python train.py --num_hidden_layers=11 --hidden_size=160 --n_experts=128 --experts_per_token=4 --d_expert=64 --d_shared_expert=128 --hidden_act="gelu" --moe_layers=[1, 3, 5, 7, 9] --router_score="softmax" --normalize_top_k=false --routed_scale=1.0 --balance_loss=0.00254 --balance_bias=false --router_z_loss=0.001 --init_std_router=0.00667 --lr_router=0.00216 --num_attention_heads=2 --num_key_value_heads=2 --head_dim=64 --vocab_size=3212 --norm="layernorm" --norm_place="pre" --norm_eps=1e-05 --positions="learned" --qk_norm=false --attn_scale=0.125 --tie_word_embeddings=false --parallel_block=false --extras=["capped logits"] --init="trunc" --init_std_qkv=0.0395 --init_std_o=0.0084 --init_std_up=0.0395 --init_std_down=0.0084 --optimizer="adamw" --learning_rate=0.00212 --beta1=0.9 --beta2=0.95 --weight_decay=0.11 --lr_head=0.0113 --max_grad_norm=0.5 --warmup_steps=216 --schedule="wsd" --decay_fraction=0.845 --decay_shape="linear" --final_lr_fraction=0.05 --batch_tokens=131072 --max_seq_len=512 --doc_mask=false --train_tokens=549900000 --max_steps=4196 --dataset="wikipedia_en"
Below are experts of layer 5 (counted from 0) of a mixture-of-experts language model. Rows are named router (the router's row for the expert), up (a neuron's input weights, with its number), down (a neuron's output weights, with its number) and show model dimensions 0-159. Each number is 128 + 32 x the weight over its row's rms, rounded and kept within 0 to 255. Numbers have three digits each.
Before each expert's rows: a language model's description of what the expert responds to. This comes from a sample of Wikipedia text that the model never trained on.

# expert 13
What it handles: Single capital letters
router:088155204171101111097144172105099112150142170155152111068095085100105173092118109125168143110155057089172164136149121127111129054107110133171102122135166131178115135102104142110139172168094104112191141114140116166156182159134091188139123170102097071115187138173122130074109155179112104065135088075155149087090076146125113122133077111138116114155144186096124166170096166157145080113089074139111095126155097159104186161134123118182170133098106100120096133159091136139122130100187119
up0:164120116028126140102119203104090162098117129114093133152097143125128152125123069132206090187135098136114134121167096117168130135172095178090061146110167152129144149091128147100133162137164175114138121119127108118113117106082106178145077167117134059131163143115157155101071164141107136142109120151138079123155106144124145123081061171155135115069151122121126119136072123099136162149184153132114120162122148154149097223133104142036140144148169092121065177078080085154114130112117166
down0:103175168152121212121120142120077197126166090165104178198089087132110145091095104180108126105116123131168115124133104147158123105176161104176170117176085128121140175105128131076109104128190161136088115127105130204171143202099134129186159129083135104156123091136118128108160146073093099078107167051131138158130103144085085117190111147156132096116099170158079112129178154154135138088083043134143109123080142133090150075125096124132089134159116114124092114149142107115150105099137120
up1:106090123114133137152067140156066105156151038108138168049115054090138135120099209172139126155164136156154163123114094106114167138097121139163107137120113122153152116157115108183108193159135096106100165160161157169148165135114086159135172099117077097142128095149151129112098108166120086096120119124145126047177087160098111089110131121120163139168097174088131092148206101131160086105129094149126155136171111191131142148108146167123130156100134171107110107172169142055136158097167068
down1:144127136116104113131160079134163122160128129077152144130184150202100142075174087163047191036048098130098147114123119131102131145126145101100121151123155128100139108159062138140186145116158141077152132126124125088124124181160160107112098135107110130129113130050156126215123124103125087100174144094135094126111119048221161107063180154139083178148128133125161130116140157170146109082190098099154133167139153085095144130137130134099104120099078160119143116136125142139116150139143093
up2:018171106136108087158133102108129116157112131127146081114103147108074168120138118159092128136133063098093125106166090115132142111101126108134086050125170129112117120135166133131149100141138125108168143105154130075137140168147160134131166173181145106134157174121130209069150147096093164049134093131054149137091118115153097141159135141149057168196110150119125164120152104153076174147077111174114149111115085111104155073121136112145112126141111129149192151206098191131108161172094155
down2:101111116119132216115108154135161108115132151134138128154047124160194090169113167113092125154152105165143111149102145148076163174121086095089090172096156161100127057118124121056128110149152109137122153109143115138134122124103151158158091143090124134087146098098103195152114138132126082183202193162153156123168142107073128185097125142121126113100159156141146144142144084109076140148186152153133130188134135102099087145107112159086138107073095090144102114105103231082163069161124100
up3:100133113126165082157068132092104118152157105121133165175193117125091117134125113206137122110134093125106157143158079163139097092171117132127077129127086110124116106138129126147133154144142096130152139167164108180131141132116112178148138160103126109106070106163134150113115119159120057135127148084099103059132100160110119119048136160150128064180141189047136135072105128209151022082087080121125080140155081124119164196122115075140135137126113173105108171181147145127134172141130109
down3:142136137106164124108108212178146089132130115082114130132097045153112134135085141131178194142104143169118117145073113098145136147120097149133125182122195141139112112117122124064113128119145098139127169126144163132091221105120142101081144119147089207137116167123113120113177119112093170100113204123145118093178147111093122118146093094093115182088123062137129169139138087119142168096155114115136151139166031117140095113130130195132049127170100134074129137136097125110111178182175131
up4:116140168161149151116092163157096126185082150081138046106127123116147138117094151117106157207090108163146102129109158135109169131140154131126077090100104103174079088145139171167171039142050171086116154145109143102121175128157167146170177183125141140146160138108073145166150173114093146187145135081126099092131053101102078159088212147126121146098134143112140123080188133127077095102095139171105127101152152114140106152128144125153178095106078152159119164150132136138117120172124117
down4:150040127171141163071159097168164130106131115108152162111195140089088096134141120077131120143158109108118147108139120147119131124114093134134165154094174151108115163077095132186110146220090128117167116095164124109168107168162097151125115097169061140121193103164130105063115164133181151139123142149131154117225092105110107096132114119144205128126094125139169164148131138124116127216125143131131089080104103116140057081128134101064098122129128100084090130087134170155152136126107185
up5:086108117127144092116125131107165131160108083098122143112142132101096155157130141161110126113234140100042124116114134116129172122169098090126084088156139176142156156116144125136103136123144156108183124101137106115198186150160102149126098124103096145104078044125161138148067107243100113088137079087128101071165132125127138133118097083132094157138133183147121108195092196169149084132101073134100103116226142159144145114149130172144140138150148103146131127152097149134104164132178135
down5:122082145144104174160126094143167139134095123136115164161085076138071093028156139105113103145160111147179130114117115144088047109119153138135128139077092168138137105123178124143166167128110193134103175148118116137083077086119183153158070170128092172104200121172141167114093160081094115130118167113123115120107169126149108103075132132180127100132194109134157163152171118180129192128130138155138118222095071113105094139126137114153155121099068158079118120067112102135124131112150126
up6:110117155136098128213101087140171107140111158148161143094161145111150128083121158200103157129132095150092113147186095145140112096121088160160201159104096101169107098135115138117132123171081118140127162135067109098066101174105137199158137163183102112151107124074105117129149150076130191118104103125052143153154154118100124110148176089126087156188105100091141118113122103147096117142141235182156120132054118160156177121120106112113109117146065138110104116187169151145118132162095129
down6:119178130105122179073159143141153101158084150162084070094160120115115151178130126101113132122116153162114092210114094136129154179129078100107204185123113151111110126152100132106148121119171111151143138150114153134118182133096176141104100081104124114107153055189095127089153122138121157104188158186124140129147088106129082198074144167133168064132120098128146187096075128136129144115171183116142122083158138070156085100079121128074135120190127137089099152093094069093172122136114160
up7:085160135177077120175150164141132076159132151100140147098163049143126143108116171126135143097116117117103101126114118136135124097192077097186173105095136089107139130166122107146158107102104090103128100092119108142126128161182176117109177127113125198141173157134075111152163132129105137153111169210052160141074163170115130195132167148122127093185128099094145133119179099153153093079111076106122152094143113135055163084072147140183093124074083151135128127135077170111129131161191128
down7:116104123059104173082129137124131071141117120163130154137120109153159097170128105139125180137143113113091081220078133130145134066141159138128113157098133127106101098159151131126134122162149127148151132101094114095138142067098074088144091089033104101063125131102080162233118104145163102156107113126130115128140152074116093111106148184129117226121139175185174177161162138133132130094110139109141118147134171146132060177139128148153117124053179121117165141146147161106117181148107121